{
  "routed_scale": 2.0,
  "balance_loss": 0.0033,
  "balance_bias": false,
  "head_dim": 64,
  "positions": "rope",
  "lr": 0.00227,
  "lr_mult_o": 1.14,
  "beta1": 0.9,
  "seq_len": 512
}
Below are experts of layer 5 (counted from 0) of a mixture-of-experts language model. Rows are named router (the router's row for the expert), up (a neuron's input weights, with its number) and show model dimensions 0-159. Each number is 50 + 12 x the weight over its row's rms, rounded and kept within 0 to 99.
Before each expert's rows: a language model's description of what the expert responds to. This comes from a sample of Wikipedia text that the model never trained on.

# expert 25
Description: Foreign name fragments. Middle or inner pieces of non-English personal and place names, often Arabic, Slavic or Portuguese, such as Gab-r, And-r-zej, Al-meida.
router:68 44 49 63 32 52 71 59 67 54 56 69 38 58 38 41 56 47 43 66 42 44 47 65 31 38 62 61 56 51 41 51 59 46 51 46 51 60 51 69 40 30 33 63 43 40 42 58 57 55 60 52 38 31 73 26 74 56 71 47 35 71 56 35 32 60 59 49 52 64 31 47 38 44 47 70 60 48 27 60 74 72 45 65 52 58 37 52 40 44 59 65 31 55 26 28 38 50 62 78 26 66 47 38 49 45 41 51 41 54 62 61 51 41 39 46 59 66 67 78 41 60 52 55 55 59 43 42 29 63 45 48 37 54 43 58 50 41 34 46 43 35 36 41 57 40 34 47 47 58 42 64 61 52 45 54 47 41 56 42
up0:35 57 52 51 43 62 60 48 57 32 70 60 55 58 55 71 78 47 47 60 50 49 42 55 59 59 66 58 33 61 59 69 57 44 60 46 29 31 34 47 48 48 39 65 33 35 58 54 67 57 40 54 59 55 66 54 77 23 60 68 44 53 58 49 47 61 62 65 55 70 47 40 50 43 43 38 28 37 51 54 49 60 49 55 52 40 35 37 46 37 43 37 59 62 39 49 19 30 42 67 37 32 64 64 57 37 41 57 45 56 58 37 45 19 35 49 50 52 55 73 28 46 69 57 56 47 73 60 34 44 55 51 67 63 21 47 57 66 38 30 54 44 47 67 46 53 50 41 37 49 57 56 44 50 39 45 38 47 69 44
up1:48 50 44 53 40 59 52 57 55 56 42 43 50 55 46 39 51 55 31 53 63 41 28 37 40 60 49 38 56 67 54 49 46 20 69 64 60 44 46 55 71 53 41 49 54 60 60 47 34 43 55 38 75 51 65 39 78 40 39 64 66 55 54 43 37 47 37 46 74 52 50 60 67 43 51 77 55 36 47 34 59 43 43 75 62 38 60 48 35 38 67 49 59 56 52 43 49 46 67 48 57 56 50 56 43 52 32 40 52 71 49 45 79 55 45 56 70 77 21 66 50 42 37 35 50 42 41 65 38 58 52 40 85 53 39 51 48 47 54 33 33 56 62 37 28 50 40 45 35 54 57 70 50 48 36 50 58 66 54 76
up2:35 68 43 35 42 50 60 71 47 42 39 27 58 69 59 53 78 50 63 49 33 62 47 46 41 56 59 54 34 73 58 70 63 58 54 36 48 31 57 64 40 46 72 63 45 43 61 60 42 51 61 51 38 71 62 37 48 67 48 63 30 58 34 34 56 51 54 58 51 64 71 54 49 27 69 42 38 48 56 56 52 64 45 52 41 47 33 63 43 35 56 50 45 54 56 51 42 43 51 72 66 51 53 52 63 43 28 40 40 46 45 68 53 42 23 73 54 38 36 57 48 65 75 69 35 30 48 40 42 36 54 26 47 37 57 46 48 53 59 38 41 58 35 54 74 50 37 43 33 53 75 62 52 38 46 46 37 50 45 50
up3:55 60 50 60 39 43 73 69 57 30 70 42 56 57 46 53 39 51 72 62 15 37 56 33 45 37 64 53 62 54 37 45 42 49 54 48 45 57 47 46 54 36 41 44 40 30 61 33 81 50 63 50 39 34 48 53 57 41 63 24 35 46 51 43 60 65 58 59 73 37 60 45 49 41 38 62 75 56 55 46 41 30 43 45 73 44 48 47 69 55 43 48 36 63 60 36 53 43 44 59 49 57 38 50 28 52 57 34 36 51 62 49 56 62 37 43 73 52 61 46 68 46 57 50 73 37 56 40 35 36 46 64 64 28 74 52 40 66 44 46 36 48 54 53 55 60 42 73 41 53 41 48 42 61 74 49 33 51 51 75
up4:51 60 33 52 48 67 42 30 55 13 56 37 41 43 49 59 67 29 75 57 48 67 64 48 39 42 72 63 36 30 33 53 36 26 71 45 43 55 53 44 53 27 29 67 55 65 54 55 32 42 62 22 56 52 56 57 67 60 61 53 47 63 57 44 58 48 34 35 49 36 46 69 56 42 56 45 40 60 64 54 48 49 41 46 37 59 43 52 54 27 52 45 42 52 23 48 26 56 42 61 32 46 42 63 61 60 56 47 55 48 55 35 65 42 45 60 64 58 51 70 57 72 43 47 78 58 64 47 46 43 57 49 53 43 75 53 46 60 48 50 62 44 47 50 61 43 49 37 52 48 29 50 74 59 53 66 42 36 65 54
up5:52 57 42 66 35 45 54 44 47 45 45 40 44 58 49 52 72 52 59 59 55 54 62 13 61 37 47 52 55 43 76 71 41 29 50 52 46 36 46 56 34 56 85 50 44 39 49 43 28 36 43 55 47 41 37 61 26 54 41 33 46 58 64 56 41 47 38 73 67 53 58 52 48 52 60 44 29 69 45 48 42 57 55 64 41 44 72 46 45 44 61 52 53 57 49 42 41 42 41 66 51 50 49 80 48 62 55 34 64 52 43 60 37 37 36 63 43 62 54 58 55 52 41 73 54 66 51 49 34 73 36 37 30 53 58 49 33 33 41 27 48 52 55 43 64 53 38 40 62 54 75 48 45 41 43 70 59 72 76 61
up6:42 53 59 24 36 56 55 78 54 61 56 67 37 31 51 45 37 41 46 53 55 74 48 49 32 38 48 41 47 33 26 70 49 54 48 47 44 48 44 58 65 38 72 29 53 57 48 55 42 55 27 41 60 40 56 49 55 52 67 47 57 58 47 54 52 64 59 54 34 67 43 53 38 38 46 38 45 45 80 49 65 41 46 44 47 34 55 65 67 52 56 43 60 48 55 46 62 43 50 80 47 35 50 59 45 61 49 55 42 75 50 23 55 29 37 47 48 37 45 77 66 42 69 67 62 37 51 45 52 72 38 54 60 64 36 49 62 59 24 38 78 52 23 43 47 51 40 40 35 60 50 43 51 43 42 59 42 54 58 66
up7:58 56 30 46 39 54 28 47 51 55 16 63 49 45 39 34 48 44 49 44 56 57 54 67 51 48 30 50 57 49 43 65 68 38 60 47 40 56 43 43 58 46 53 77 48 30 44 77 48 34 40 63 52 50 57 46 48 64 47 54 43 41 55 41 45 67 67 37 35 75 44 54 46 48 58 77 24 43 40 49 49 50 58 46 58 55 34 58 51 72 57 35 53 43 32 40 47 66 67 61 48 51 64 41 39 51 55 54 61 46 78 40 48 24 69 49 40 58 60 71 32 54 43 53 43 50 41 43 32 32 51 39 44 74 50 52 49 45 60 40 55 52 21 73 75 45 55 50 34 60 49 60 64 53 45 52 71 37 65 68
up8:51 35 52 53 35 41 66 50 68 52 47 78 62 53 56 55 50 39 56 47 38 50 62 51 39 52 59 30 58 46 55 35 56 51 49 43 54 59 66 69 42 35 74 62 43 49 45 58 69 34 46 37 38 47 41 50 47 47 47 46 59 33 48 52 34 55 62 46 47 40 23 44 42 48 38 47 62 67 57 57 59 48 57 67 70 49 62 68 42 50 41 67 52 56 31 41 37 62 40 66 33 60 61 63 23 45 38 48 29 62 58 28 54 52 55 48 31 54 39 55 40 60 54 43 46 71 46 35 59 53 51 56 46 62 56 62 20 44 09 32 58 40 41 62 82 53 36 51 71 70 53 58 50 48 35 61 47 46 74 48
up9:44 65 30 65 47 38 60 68 56 67 63 37 64 50 56 55 62 57 57 57 38 55 51 36 50 66 49 55 45 47 63 60 38 48 53 34 28 26 56 67 47 42 47 37 36 18 38 66 60 66 49 43 55 54 54 54 55 40 68 37 37 76 46 20 47 36 60 47 46 60 47 64 46 33 56 26 36 76 56 40 56 55 44 74 39 61 25 30 49 36 61 51 34 54 63 39 40 54 29 66 45 57 68 40 69 60 44 39 38 62 43 53 53 37 46 44 70 37 51 56 36 61 35 58 72 56 47 61 45 36 55 32 65 49 56 63 29 60 62 53 48 57 40 55 50 61 58 49 54 53 56 49 44 64 38 42 53 54 73 38
up10:41 62 25 48 66 66 51 72 54 31 50 54 41 56 47 55 58 19 56 62 45 65 54 54 33 54 38 39 60 54 32 44 58 53 57 50 47 19 71 64 50 28 49 58 44 52 49 47 45 71 51 35 26 41 61 45 54 56 57 48 49 58 59 31 60 47 58 68 59 40 43 70 44 29 75 38 47 51 61 56 31 53 53 60 59 50 63 66 51 28 53 65 47 49 51 41 36 46 66 56 59 52 30 33 63 54 48 34 49 66 38 42 55 50 49 52 38 40 60 49 54 69 74 62 62 42 51 57 22 60 43 47 40 49 44 40 47 76 38 65 47 56 39 35 56 55 28 35 74 66 66 41 58 50 54 64 58 68 50 62
up11:68 47 49 81 26 66 58 58 46 36 36 51 62 55 61 44 52 29 62 35 50 44 61 41 35 38 52 65 46 36 55 60 48 69 67 49 34 42 63 56 42 64 58 52 46 43 56 56 56 55 32 58 38 60 50 42 52 55 58 39 36 42 53 45 34 54 61 45 35 90 33 49 34 24 49 63 46 47 62 41 54 48 57 48 65 55 46 38 56 58 68 42 28 20 33 50 39 51 50 45 69 71 37 51 30 65 67 58 35 62 57 55 43 32 37 63 59 49 42 60 55 44 35 43 28 57 55 65 42 51 38 63 17 51 32 59 47 55 54 58 58 52 62 50 47 44 45 45 58 65 36 51 55 70 56 61 55 60 35 64
up12:68 56 41 37 50 35 52 60 48 48 46 43 69 69 45 46 64 49 48 65 59 54 71 43 42 14 57 38 50 50 46 56 54 53 66 47 44 48 46 43 47 47 43 47 39 56 37 58 62 32 60 40 55 62 57 36 66 61 52 56 52 28 72 49 48 53 37 66 62 58 44 43 62 59 46 82 50 45 69 28 41 52 25 36 48 41 49 45 40 72 50 42 39 62 65 50 33 33 49 30 38 32 45 44 42 40 55 48 07 60 81 48 51 48 55 46 60 53 66 48 33 57 55 32 46 39 47 62 47 26 50 58 50 64 38 65 66 71 47 49 41 65 54 40 42 60 39 66 29 56 57 55 59 59 46 66 36 35 58 57

# expert 7
Description: Coordinate digits, Roman numerals. Digits inside coordinates, measurements and dates, such as 82.526°W or 1.92 m, plus Roman numerals like II and III and the letter i.
router:66 52 44 46 29 42 60 51 51 51 40 62 66 61 43 45 60 40 62 52 61 59 54 54 51 22 51 39 66 55 38 63 85 57 50 65 44 68 63 38 55 17 51 61 54 55 44 81 46 39 49 39 66 49 73 44 57 41 62 52 44 46 68 50 41 61 57 48 53 50 73 54 46 44 56 51 59 29 52 34 36 60 60 45 45 64 45 46 29 44 38 68 41 47 46 20 50 39 52 76 39 37 35 48 44 50 45 54 22 72 60 45 38 44 57 58 41 63 50 47 36 64 57 60 43 48 42 49 22 47 41 45 31 61 52 62 52 63 55 49 46 28 43 58 58 36 20 54 57 71 46 67 48 46 47 56 47 37 58 37
up1:42 65 64 34 39 47 51 45 53 53 78 50 40 38 59 50 58 47 69 39 59 43 44 59 43 36 44 48 75 52 64 66 56 55 59 48 40 60 50 32 75 20 64 57 51 39 58 59 52 58 35 51 57 50 61 49 53 68 54 43 68 60 60 40 57 41 51 64 54 41 51 58 43 52 60 44 44 50 57 35 61 44 41 62 59 45 65 56 42 37 74 70 44 43 61 34 48 57 40 62 43 47 28 53 58 44 48 69 23 65 67 26 50 65 41 32 57 55 32 58 60 60 53 70 41 46 34 31 23 60 49 46 39 48 27 48 81 49 46 52 52 45 66 46 34 31 35 60 29 41 51 56 48 71 53 33 31 49 49 66
up2:68 40 39 64 37 40 35 48 66 38 50 63 71 59 57 52 56 58 40 52 45 61 33 55 50 63 38 38 56 48 42 53 55 43 44 41 44 44 58 49 27 54 39 44 61 44 56 61 58 69 40 42 69 44 51 53 47 59 50 18 36 74 48 39 39 47 37 54 54 40 54 75 48 50 57 63 41 43 60 67 44 64 46 59 58 34 38 42 55 21 43 62 50 73 18 41 24 53 40 65 33 33 53 61 50 30 51 51 56 51 46 53 62 46 52 61 66 67 36 51 55 49 44 54 43 57 38 52 64 56 35 57 62 49 44 29 39 51 62 50 60 67 61 56 64 68 27 33 46 89 57 59 57 50 41 55 48 20 66 48
up3:35 56 52 50 38 45 54 63 48 46 44 64 67 46 58 48 47 25 71 62 65 64 66 40 40 31 33 49 39 51 56 54 42 50 49 72 64 68 45 44 68 71 29 63 36 44 40 58 54 13 55 40 45 54 63 55 53 64 60 55 47 45 53 35 64 28 38 48 55 45 21 48 57 72 54 41 40 54 37 45 24 56 47 46 44 50 54 37 38 66 51 44 55 36 59 37 40 46 41 39 66 49 44 72 46 36 62 41 43 61 59 24 53 56 50 41 60 67 46 56 46 43 48 62 52 51 51 57 23 68 44 55 28 63 47 35 53 50 56 49 76 27 57 64 73 55 40 66 48 42 54 67 63 34 45 44 44 52 42 73
up4:55 37 29 61 32 65 47 43 57 49 68 68 51 69 42 41 34 29 64 59 45 41 41 46 49 59 61 68 53 41 52 62 50 30 63 36 63 57 55 55 42 57 56 48 66 48 43 60 46 65 36 07 59 48 56 55 55 22 62 29 54 57 30 53 33 40 51 63 63 46 43 52 38 41 66 64 38 46 60 62 62 76 43 35 56 52 69 61 58 39 37 38 50 41 14 43 42 22 51 57 63 43 69 50 57 71 36 59 53 54 49 50 53 50 42 61 61 38 40 56 54 48 55 51 37 36 61 55 60 72 53 76 56 61 60 52 59 43 49 41 62 35 39 53 49 57 44 55 59 55 39 57 46 24 56 44 38 53 36 60
up5:41 55 70 64 32 43 50 57 51 56 58 56 77 37 33 54 52 37 76 59 50 45 47 36 43 27 62 44 69 58 43 56 45 54 58 72 54 74 39 49 50 50 60 61 41 62 31 52 53 71 46 48 62 38 58 43 55 50 63 51 45 45 34 40 48 30 50 42 41 59 54 59 53 54 36 63 49 77 47 51 38 55 54 52 81 49 56 35 38 35 56 54 44 43 67 49 42 53 65 50 58 80 45 50 46 61 51 44 36 67 54 44 35 50 68 42 37 67 64 50 38 30 47 65 50 78 37 46 28 59 31 51 29 50 30 54 59 57 35 55 63 53 50 47 38 61 38 47 30 63 51 39 41 57 15 40 44 39 70 50
up6:86 58 54 52 51 62 56 50 30 56 41 53 60 59 58 62 72 49 53 45 48 65 47 57 58 47 48 71 55 46 66 37 67 42 47 51 44 66 59 52 71 40 67 66 24 60 52 22 47 31 54 30 42 65 53 42 63 45 59 55 46 57 59 63 49 38 49 52 43 61 65 59 48 45 40 63 56 47 41 40 59 55 59 68 50 40 25 41 30 47 62 74 47 39 24 38 41 68 44 69 56 50 47 22 29 59 48 48 50 48 58 54 36 41 56 46 55 57 68 55 50 61 55 43 47 46 42 42 25 59 25 46 27 51 52 58 43 31 70 37 38 34 36 45 49 47 27 38 35 52 43 67 69 63 63 43 45 62 47 60
up7:75 60 24 59 49 24 54 64 59 64 35 57 68 59 52 52 65 71 39 58 43 41 72 50 44 74 58 58 43 61 39 57 58 52 52 46 23 60 51 60 55 58 47 48 44 52 53 48 67 54 43 56 52 76 55 56 61 22 57 43 53 58 47 31 43 36 54 55 33 39 57 41 53 55 41 40 38 47 39 49 51 46 47 58 63 65 30 63 48 66 39 50 24 42 34 29 53 52 43 65 43 36 20 39 63 52 56 46 23 58 60 64 33 31 75 67 57 60 55 57 48 59 65 46 72 45 32 44 67 43 42 52 56 38 61 43 40 51 55 32 47 43 42 79 67 53 36 50 59 44 33 54 56 40 54 45 49 47 53 49
up8:71 61 33 73 51 60 58 54 53 46 59 66 45 46 57 36 57 43 64 64 54 54 48 30 46 50 37 47 60 37 52 68 63 43 68 41 54 50 57 38 66 29 62 51 73 44 64 53 63 63 54 34 47 55 72 60 41 47 49 52 32 57 46 57 54 59 44 47 86 60 32 55 53 35 53 40 73 43 54 56 47 56 45 37 54 67 62 65 25 58 52 65 27 34 65 44 54 40 36 39 54 25 28 48 32 51 55 44 59 66 45 63 51 55 41 38 55 44 56 55 54 36 71 55 46 42 43 58 20 33 45 36 41 52 50 55 29 45 55 23 62 48 41 39 51 51 38 57 56 63 32 47 57 48 84 52 37 39 58 54
up9:38 53 48 75 46 45 58 59 49 62 62 48 40 65 48 57 49 61 44 56 39 67 53 43 51 25 48 34 49 45 34 50 36 45 48 50 60 61 83 43 49 54 52 36 73 42 56 44 53 50 58 52 50 62 54 53 44 34 57 43 23 75 49 34 60 26 44 54 56 59 48 47 51 39 70 65 46 52 47 63 46 59 30 30 55 68 56 48 42 64 40 55 28 49 42 40 53 49 23 60 27 43 36 31 66 46 73 44 44 60 50 32 43 44 34 55 63 62 58 63 61 80 58 37 43 41 70 46 46 51 41 45 66 56 62 80 57 60 65 38 76 32 58 59 53 49 51 41 49 67 41 49 51 35 37 44 28 42 46 55
up10:61 50 51 63 64 48 50 53 37 56 58 55 53 36 55 50 69 50 50 52 36 42 39 45 28 36 36 44 56 53 45 65 73 46 65 34 39 58 49 51 54 33 69 58 42 67 46 68 69 43 47 35 15 49 66 55 73 40 46 65 59 52 48 44 50 74 36 58 60 39 55 54 30 50 44 49 53 25 58 50 40 48 53 54 59 53 27 48 63 33 56 63 63 59 59 55 33 56 59 68 57 67 46 35 48 35 53 17 46 58 38 32 53 39 38 55 60 69 44 55 58 80 60 65 46 48 61 49 41 57 51 48 67 49 44 58 57 46 51 40 71 18 56 44 43 47 54 27 30 27 47 61 64 50 49 42 53 49 68 70
up11:56 50 55 52 64 36 65 67 49 63 32 53 49 45 53 65 42 43 39 60 40 49 53 56 30 42 56 79 56 40 30 54 56 67 61 33 34 62 60 54 45 52 31 64 46 46 40 36 63 49 52 32 50 61 60 61 47 47 50 36 53 47 48 63 59 66 49 69 52 71 62 71 41 45 49 58 29 30 48 48 35 59 43 62 43 53 36 34 19 67 41 61 41 73 52 44 54 54 32 60 56 66 44 43 32 54 54 43 35 66 78 35 39 38 56 57 48 53 52 59 36 57 44 49 65 44 58 03 50 51 51 72 30 51 45 63 47 49 62 52 49 40 51 40 61 65 50 52 50 51 25 66 36 64 62 44 64 61 51 57
up12:46 51 56 33 43 65 56 54 60 62 41 69 51 39 73 73 48 40 43 53 54 47 46 54 47 52 33 45 49 52 52 43 56 60 50 59 32 74 41 77 50 50 39 52 33 55 31 77 42 67 25 41 46 62 62 55 50 54 54 36 45 61 41 47 44 42 64 48 61 50 61 35 34 22 54 47 23 47 55 48 47 62 33 62 67 37 40 54 28 47 44 50 54 40 59 43 63 40 45 47 78 49 42 36 42 45 44 34 52 61 71 45 37 39 61 46 44 52 40 49 59 69 67 66 69 64 32 46 35 45 36 49 43 61 54 64 55 64 61 40 54 27 64 62 45 53 53 54 42 53 60 53 50 72 38 34 13 38 37 36
up13:35 63 48 41 30 61 32 57 30 73 63 71 42 77 41 58 35 46 59 57 33 66 47 37 56 31 62 51 48 50 49 46 73 48 50 59 47 55 57 37 73 34 56 50 35 50 33 50 54 37 46 52 50 58 47 51 51 48 63 38 47 54 54 50 10 53 53 67 70 54 54 42 57 40 51 54 36 49 48 35 41 67 53 48 56 52 60 52 55 63 48 34 43 64 76 47 35 60 35 69 52 31 50 47 31 54 45 48 58 40 64 23 43 35 62 24 60 41 53 72 34 65 40 67 49 32 38 28 52 49 56 41 63 51 69 63 63 62 62 43 70 54 36 60 45 36 49 52 56 49 43 64 41 57 65 60 48 45 50 68

# expert 15
Description: Section markers, metre units. Heading equals signs like See also ==, the met piece of metre and meta, blank table cells, and past participles like written, produced.
router:50 55 20 55 47 63 49 62 55 48 67 66 49 65 37 55 79 52 46 59 56 59 48 55 50 27 39 59 55 48 48 58 57 59 62 53 36 46 61 43 45 42 61 72 53 33 55 57 57 45 35 19 63 56 64 43 60 34 59 56 34 75 56 49 22 36 35 71 40 62 54 53 61 34 57 48 66 43 49 65 45 67 47 49 68 45 42 61 61 40 52 59 49 45 39 27 54 48 60 62 47 64 31 69 39 51 71 48 44 43 70 70 35 24 39 52 69 49 56 71 41 48 77 57 47 55 23 45 38 57 43 30 42 43 62 52 48 47 58 54 49 40 33 40 46 49 50 33 53 55 57 52 53 48 39 48 34 40 51 75
up2:81 32 56 30 58 56 46 62 41 55 41 39 72 65 42 57 58 49 47 48 48 56 43 69 44 52 48 42 51 42 54 75 71 45 56 38 57 48 55 35 64 59 52 44 32 38 45 54 61 23 41 45 69 37 47 60 66 52 54 56 38 78 68 46 59 62 66 68 61 50 49 55 49 53 44 43 59 53 37 43 42 63 42 65 58 63 66 37 40 42 46 38 57 55 45 43 38 33 39 67 50 36 42 51 31 49 79 70 31 57 47 53 67 62 54 53 81 48 44 51 34 45 51 30 44 32 53 40 47 28 51 47 72 48 43 22 49 57 29 50 36 48 75 45 53 38 30 63 46 66 53 46 40 56 55 57 36 41 37 42
up3:52 46 41 43 43 46 39 45 62 60 45 30 63 48 57 55 66 34 70 60 50 45 49 54 71 48 62 32 50 41 74 63 45 44 59 63 59 43 55 44 67 33 56 60 61 41 40 63 64 52 40 27 56 61 58 51 53 35 50 60 52 52 49 29 33 50 44 32 41 68 43 33 43 19 65 73 60 48 70 55 38 39 40 55 69 72 38 50 54 39 31 31 65 38 48 47 70 48 34 48 64 62 49 44 43 55 62 57 49 58 52 50 59 46 37 65 75 60 27 44 49 48 56 53 43 41 30 17 63 43 56 57 53 61 57 68 47 50 41 49 65 35 52 56 17 35 64 46 63 53 49 67 44 47 54 49 54 37 74 62
up4:47 46 33 64 55 41 32 45 58 73 54 60 38 56 52 53 71 41 48 57 47 61 60 65 62 34 42 71 44 24 55 48 57 69 46 54 21 46 67 54 46 53 63 65 57 40 24 81 49 42 52 46 44 46 55 65 45 40 48 34 45 74 51 68 56 62 55 51 50 64 38 42 62 36 46 42 85 46 55 37 46 53 57 52 54 64 20 57 42 41 38 53 51 39 42 43 57 25 28 55 52 51 51 51 43 53 71 33 43 49 74 43 49 30 41 58 50 65 47 54 48 57 64 55 47 41 42 47 59 30 35 39 32 43 62 46 32 45 52 39 67 23 35 25 53 63 40 52 28 37 47 44 59 47 53 59 47 39 54 51
up5:39 72 71 70 39 24 51 64 37 17 52 58 48 47 61 42 86 36 38 63 40 29 50 53 59 71 44 51 53 56 57 57 37 50 44 64 34 70 46 50 54 65 50 81 38 28 39 38 56 58 41 19 67 46 64 49 47 27 50 54 40 48 56 40 58 41 59 47 75 39 55 48 49 36 74 54 78 64 61 50 44 54 47 54 50 56 38 56 55 42 51 55 51 52 44 41 51 50 44 69 36 53 45 39 53 43 38 35 48 56 60 74 51 30 50 72 66 52 67 57 32 54 64 55 37 57 36 42 45 45 35 56 40 40 50 47 41 41 48 51 37 42 58 70 58 69 50 36 65 53 47 62 46 52 47 56 49 51 59 56
up6:49 50 26 64 52 32 43 67 57 26 56 71 53 54 63 63 56 29 50 47 64 40 63 23 45 54 51 52 54 48 37 42 57 47 46 56 43 60 51 69 38 48 40 59 29 37 42 48 54 68 39 26 43 68 67 42 62 24 70 53 30 47 67 39 54 34 40 51 49 40 55 49 62 46 61 63 58 50 54 49 41 52 43 42 79 63 53 57 41 50 70 58 57 59 44 40 11 52 45 46 59 58 30 33 51 60 53 43 50 45 76 62 45 52 50 46 67 50 32 63 55 62 53 65 44 63 41 38 40 57 58 40 67 40 30 69 41 42 50 45 58 61 59 69 53 55 53 36 76 52 29 53 73 49 32 43 42 44 58 46
up7:70 34 45 75 55 64 61 67 46 57 56 73 40 40 48 62 53 24 50 63 37 54 65 48 51 53 65 43 77 50 25 60 45 34 51 63 50 49 72 63 62 47 27 54 48 53 54 36 41 68 32 55 66 55 44 52 52 40 55 44 42 55 54 36 45 18 35 76 53 50 60 63 41 37 50 39 61 44 45 33 65 41 57 49 64 63 37 44 56 38 35 59 52 56 41 34 46 50 46 58 51 64 29 47 33 50 74 45 45 46 42 37 61 38 60 49 55 40 42 62 38 67 58 58 49 67 51 49 31 65 43 43 27 41 59 49 56 31 58 33 49 42 68 43 43 52 43 82 40 44 55 32 55 64 50 48 53 22 38 46
up8:42 48 63 89 37 52 54 63 47 54 48 81 52 39 63 44 69 56 49 60 58 43 54 31 79 36 75 61 39 29 55 51 56 40 34 59 45 45 61 48 39 40 55 78 55 45 44 56 50 53 46 51 75 49 59 54 70 44 57 57 35 31 47 59 51 46 32 58 67 49 77 58 28 51 56 35 55 49 69 50 42 62 47 51 31 46 45 53 35 39 66 54 57 61 42 36 52 43 32 50 42 59 49 53 56 23 49 45 50 47 44 45 47 65 45 58 73 50 23 64 76 54 44 53 33 49 33 45 42 48 60 41 60 51 64 52 61 39 36 54 43 55 36 67 63 40 38 56 56 45 42 44 52 22 55 62 48 41 37 34
up9:67 44 32 55 45 68 54 32 74 57 61 66 47 57 41 43 74 43 52 65 45 65 45 41 51 56 53 60 35 41 51 63 53 51 72 43 49 53 63 43 45 41 44 59 48 42 56 73 43 28 43 62 38 65 57 35 57 49 61 32 66 49 23 44 36 48 56 50 52 65 57 58 53 51 31 59 73 58 64 56 72 77 46 47 57 60 28 65 36 40 42 38 39 57 44 43 67 47 42 56 43 70 49 63 48 37 44 36 42 49 47 35 57 34 28 46 47 38 45 75 50 63 61 58 42 31 33 55 43 60 49 46 34 62 45 44 35 39 52 59 83 61 53 54 83 45 50 54 26 66 47 71 52 52 56 60 44 48 35 55
up10:55 39 45 48 36 54 48 34 57 60 63 48 59 67 53 65 53 55 42 53 39 39 54 51 68 52 50 27 54 50 46 57 56 43 58 43 65 56 67 43 52 31 66 83 58 42 38 62 60 54 40 12 30 29 48 45 60 43 54 30 45 69 50 37 43 18 36 52 38 65 66 51 65 47 51 64 54 51 58 42 60 45 39 66 58 59 30 35 51 24 53 51 64 59 53 42 51 38 44 57 50 56 47 44 56 60 63 52 58 55 74 59 53 36 71 52 47 49 66 71 54 73 53 44 61 53 38 39 36 45 27 35 34 44 60 43 58 42 49 39 63 49 34 39 42 68 63 39 40 64 59 49 68 61 33 59 36 42 54 25
up11:70 45 33 51 40 33 61 47 42 59 53 87 52 50 17 51 42 39 52 65 47 52 57 23 47 25 63 51 73 39 52 67 58 49 48 46 46 58 65 53 48 54 50 59 38 26 59 59 37 29 48 27 57 49 65 42 54 62 46 53 43 74 39 37 29 48 42 61 68 62 55 48 56 65 60 51 52 40 42 38 61 47 34 55 58 56 52 66 72 44 39 58 64 39 68 52 40 28 54 53 57 67 37 50 51 43 50 42 45 47 55 63 63 29 49 51 31 55 26 54 47 68 70 61 66 32 25 56 27 60 54 39 55 61 44 47 39 47 53 40 59 50 45 41 48 44 59 70 39 48 38 48 58 46 55 56 27 41 45 64
up12:56 42 53 45 56 63 30 42 50 74 53 61 50 47 57 58 61 26 66 45 47 32 38 53 57 52 78 47 29 60 35 68 57 79 31 53 46 41 75 56 62 56 29 52 60 27 57 59 60 31 52 51 44 53 55 47 60 34 47 27 33 81 56 56 25 30 55 64 49 67 49 25 53 44 76 48 54 31 48 53 34 65 50 39 54 62 53 76 27 50 38 54 50 47 51 37 56 38 49 70 48 53 64 48 52 58 61 47 41 52 44 56 54 34 40 50 70 59 39 38 32 43 66 64 43 39 46 32 57 35 38 54 39 46 60 46 61 49 47 51 53 37 40 42 59 40 38 67 57 53 55 60 55 39 63 52 55 36 37 52
up13:47 49 40 30 39 44 60 67 68 74 52 75 57 42 47 50 47 42 33 49 57 48 50 43 61 50 30 50 56 33 45 59 46 51 63 35 44 51 66 59 46 44 73 41 45 61 24 47 75 59 53 27 57 43 61 36 37 48 54 49 53 56 51 42 50 29 40 72 41 52 47 67 30 49 52 50 66 51 45 66 45 68 30 60 45 47 37 64 44 70 44 40 39 53 65 39 45 38 53 41 55 41 52 58 45 68 62 56 28 55 71 63 72 47 29 55 51 61 44 54 43 28 60 61 42 73 60 35 26 70 58 44 47 56 40 61 65 28 37 51 63 37 60 46 49 77 42 41 50 56 55 67 54 24 41 36 53 45 39 46
up14:56 82 35 40 41 69 40 41 65 49 52 48 52 57 49 48 62 40 39 53 47 35 58 47 32 43 42 41 35 56 37 75 81 52 53 47 35 64 65 45 34 36 68 65 55 61 26 50 48 33 44 64 66 60 44 44 36 58 55 55 52 39 63 56 44 52 27 62 46 53 42 31 58 63 45 44 29 51 46 75 59 59 35 49 56 59 60 51 74 40 62 48 31 55 57 53 54 44 64 71 53 56 38 35 57 84 34 61 47 56 61 58 69 47 46 43 47 46 41 59 40 72 71 68 53 60 55 43 30 57 59 34 52 68 42 55 39 36 28 58 57 45 45 57 36 26 47 42 45 62 55 52 39 38 52 51 32 62 53 58